{
  "router_score": "sigmoid",
  "balance_bias": false,
  "init_std_router": 0.0136,
  "n_head": 3,
  "parallel_block": false,
  "init_std_down": 0.00365,
  "schedule": "wsd"
}
Below are experts of layer 6 (counted from 0) of a mixture-of-experts language model. Rows are named router (the router's row for the expert), gate (a neuron's input weights, with its number), up (a neuron's input weights, with its number), down (a neuron's output weights, with its number) and show model dimensions 320-383. Each number is 128 + 32 x the weight over its row's rms, rounded and kept within 0 to 255.
After each expert's rows: "raises" lists some tokens whose logits its average output raises strongly, later layers aside; "gets" lists some tokens that make up at least twice as much of what it gets as of all text. This comes from a sample of Wikipedia text that the model never trained on. Tokens count by the router's weight.

# expert 9
router [191 120 112  40 148  88 139 159 133 148 138 130 105  93 143 112  80 165 114 121  98 142  93 162 140 127 151 189 135 106 145 116 130 174 153 186 175 113 170 150 130 154  34  97 132  94 135 106 135 140 118 107 123 141 159  44 183 157 117 126 111 182 164 107]
gate0 [137  96  91 173 125 157  73 200 119 164 158 118 128 157 131 125  88 176 118 134 115  96 185  89 135  76 107 125 217 108 123 125 117 154 100  79 119 109 159  96 186 124 132 142 156 122 122 152 161 115 135 135 123 189 105  95 118 125 147 135 150 101 132 120]
up0 [110 140 180 113 149 155 152  66 129 112 112  36 118 104 105 111 230  62 182 110 148 157 112 173 127 177 119  88 135 118 179 115  93  80 163 150 167 124  96 107 110  51 200 157 170 196 152 118 148 101 106 176 159  91 163 147 132 116 120  79 189  94 121 195]
down0 [ 97 103 102 140 115 133 155 101 181 127 132  98 124  97  87 170 129 143 136 106 182  77  92 118 142  80 162 189 145  93 149 109 169 175 152 142 211 103  29 117 105 112 124  96 113 130 104 130  98 171 111 127 113 107 163 123 109 115 131  95 127 164 118 143]
raises: " |", "\n\n", " In", " He", "\n", " There"
gets: ".", ",", "\n\n", " (", " and", " \""

# expert 35
router [160 135 169  47 107  93 168  69 103 156  98 190 101 140 140  80 105 144 153 146 128 116 147 104 125 112 110 150 102 141 102 106 195 128 119 180 179 144 108 175  80 110 129 117 114 211 114 155 159 119  98 122 142 138  96 103 113 140 139 111 116 153 167 122]
gate0 [121 127 102 114 156 104  91  99  91 154 119 130 159 142 133  80 155 115  98 120 160 111 150 152 147 138 116 136 136 102 130 125 179 184 118 109 108 140 132  63  64 124 136 138 177 141 169 139 100 189 159 116 154 118 147 119 161  63 195 150 167 149 102 162]
up0 [109  90 131 190 132 169 103 132 202 130 106 154  72 121 122 156 108 114 194 165 152  89 158 118 123 118 109 162 133  63 107 162 141 128  88 136 141 123 112 119 149 116 157 163 112 193 135 103 132 114  68 144 154 168 121  30 175 173 105 181 168  86 137 102]
down0 [148 117 141 134 142  90 180 175 132  99 162 115 146 188 141 116 165 131 123 134 168 147 105 185 183  99 145 143 142  90 134  71 103 109 135  58 166 187 203 132  91 168 120 153  85  62 137  90 158 115 132  89 128 150 185 144 166 111 123  83 111 114  94 121]
raises: " a", " an", " in", " to", " at", "."
gets: " was", " is", " be", " are", " also", " it"

# expert 56
router [168 164 155 129 139 116 100 141 115 117 134 161 143  96 108 128  81 124 143 136 103 128 124 101 167  94  98 181  62  95 143 179 122 116 126 162 161 159 128 124 114 111  85 125 127  90 105 134 134 180 156 139 134 126 124 121 139 184 147 160 127 167 202 146]
gate0 [124 147  50 134 160  62 160 178 156  82 156 103 166  83 153 115  92 129  98  98 169 137 147 179 142 146 146 127 128 130  80  69 156 134  95 115  96 132 224 144 139 129 122 104 147 152 142 161 143 114 168  99 129 132 110 139 113 139 130 132  98 152 127 154]
up0 [161  96  98 100 120 141 107 137 134 111 137 133 181 145 149 117 194 166 117 107 116 106 157 168 117 120 118 123 113 117 130 141 106 118 118 188 143 128 123  92 135 227 201  77 123 162 144 120 176 218 191 119 127 177 122 136 138 148 146 119 176 115 117 134]
down0 [ 81 127 117 141  91  58 123 189 153 174 104 156 110 168 143  78 115  99  98 123 189  80 120 112 127 152 188 157 176 160 107 147 142 134 119 126 175 117 102  85 105  63 127 111  93 122 177 146 144  83  85 132 130 112 149 172 114 130 133 104  45  99 118  70]
raises: "\n\n", "\n", " The", " This", " Following", " A"
gets: ".", ":", "-", " –", " -", " ."

# expert 14
router [137 114 159  30 140  93 130 165 114 169 150 129  93  82 131  97  80 145 154 142  98 134 139 140 169  83 146 183 109 129 115 190 148 169  39 183  88 146 138  94 155 173  95  97 121 130 154 180 145 161 116 109  87 122 159  78 168 165 103 107 118 158 152 147]
gate0 [160 128 148 154  88 152 108 147 124  63 106  65 147 123 121  86  99 153 147 147  79 133 156  87 136 129 132 123 154 141 144 140 195  85 111 148 134 158 142 140  94 133  89 133 129 100 133 128  49 139  85 121 140 145 110  64 105 155 130  88 117  81 193 146]
up0 [116 137 115 158  93 126 132 160 148 118 117 132  37 135 126 150 163 104 173 161 145 134 147 118 162 144  61 128 136  94 125  76  98 114 109 135 137 106 142 117 123 223 112 134  91 135  77 105 106 188 128 135 143 125 155 109 136 137 153 113  86 118 115 137]
down0 [143 107  88 116 106 159 146 126 163 132  85 126 117  96 122 146 142 117 116 134  87 146  87 135 131 170 160 158 120 156 143 145 149 120 158  94  95 136 136 137 107 174 113 102 156  93  91 121 109 139  96 239 143 150 142 143  50 138  65 115 190 152 123 114]
raises: "\n\n", "\n", " |", " In", ")", " On"
gets: ".", "a", ")", "\"", " A", "o"

# expert 0
router [168 225 160 100 156 112 176 107 101 152 144 162 129 133 147 112 120 130 166  89  78 122 191  98 121 143 118 193 120  98 172  84 137 149 133 238 145 154 140 155 100 139 102 124 125 148 120 133 171 146  82 124  82  95 121  90 117 165 110 109  71 152 113 134]
gate0 [167 132 147 191  95 118 137 141 153  72 115 198 128  70 134 101  79 105 102  94 130 119  61 168 134 144 157 142 159 154 159 143 132 138 164  91 122 172 144 165 126 121 105 125 127 131 129 104 159 168 135 127 177 117 104 116 125  94 143  61 136 129 141 154]
up0 [116 120 170 144 136 106  85 104 159  38 116 149 108 158 117 106 102 115 139 157 158 156  70 125 136 122 136 191 150 157 150 193 108 117 204 117 117 136 104 171 131 116 103 143 106 146 191 111  91 132 107 152 136  77 100 121 124  47 164  90 162  77 121 172]
down0 [110 148 119 139  97 216 110  93 164  66  81  82  74 137  71 100 214 127 143 181 107 174 169 116 148 108 202 122 150 155 168 162 175 116 128 126 164  96 115 144 148  85 166 154 122 148 121 139 172 113 102 138 218 137  91 138  78 106 132 132 102  98 133 116]
raises: " the", ",", "."
gets: " of", " in", "ed", " by", " from", "d"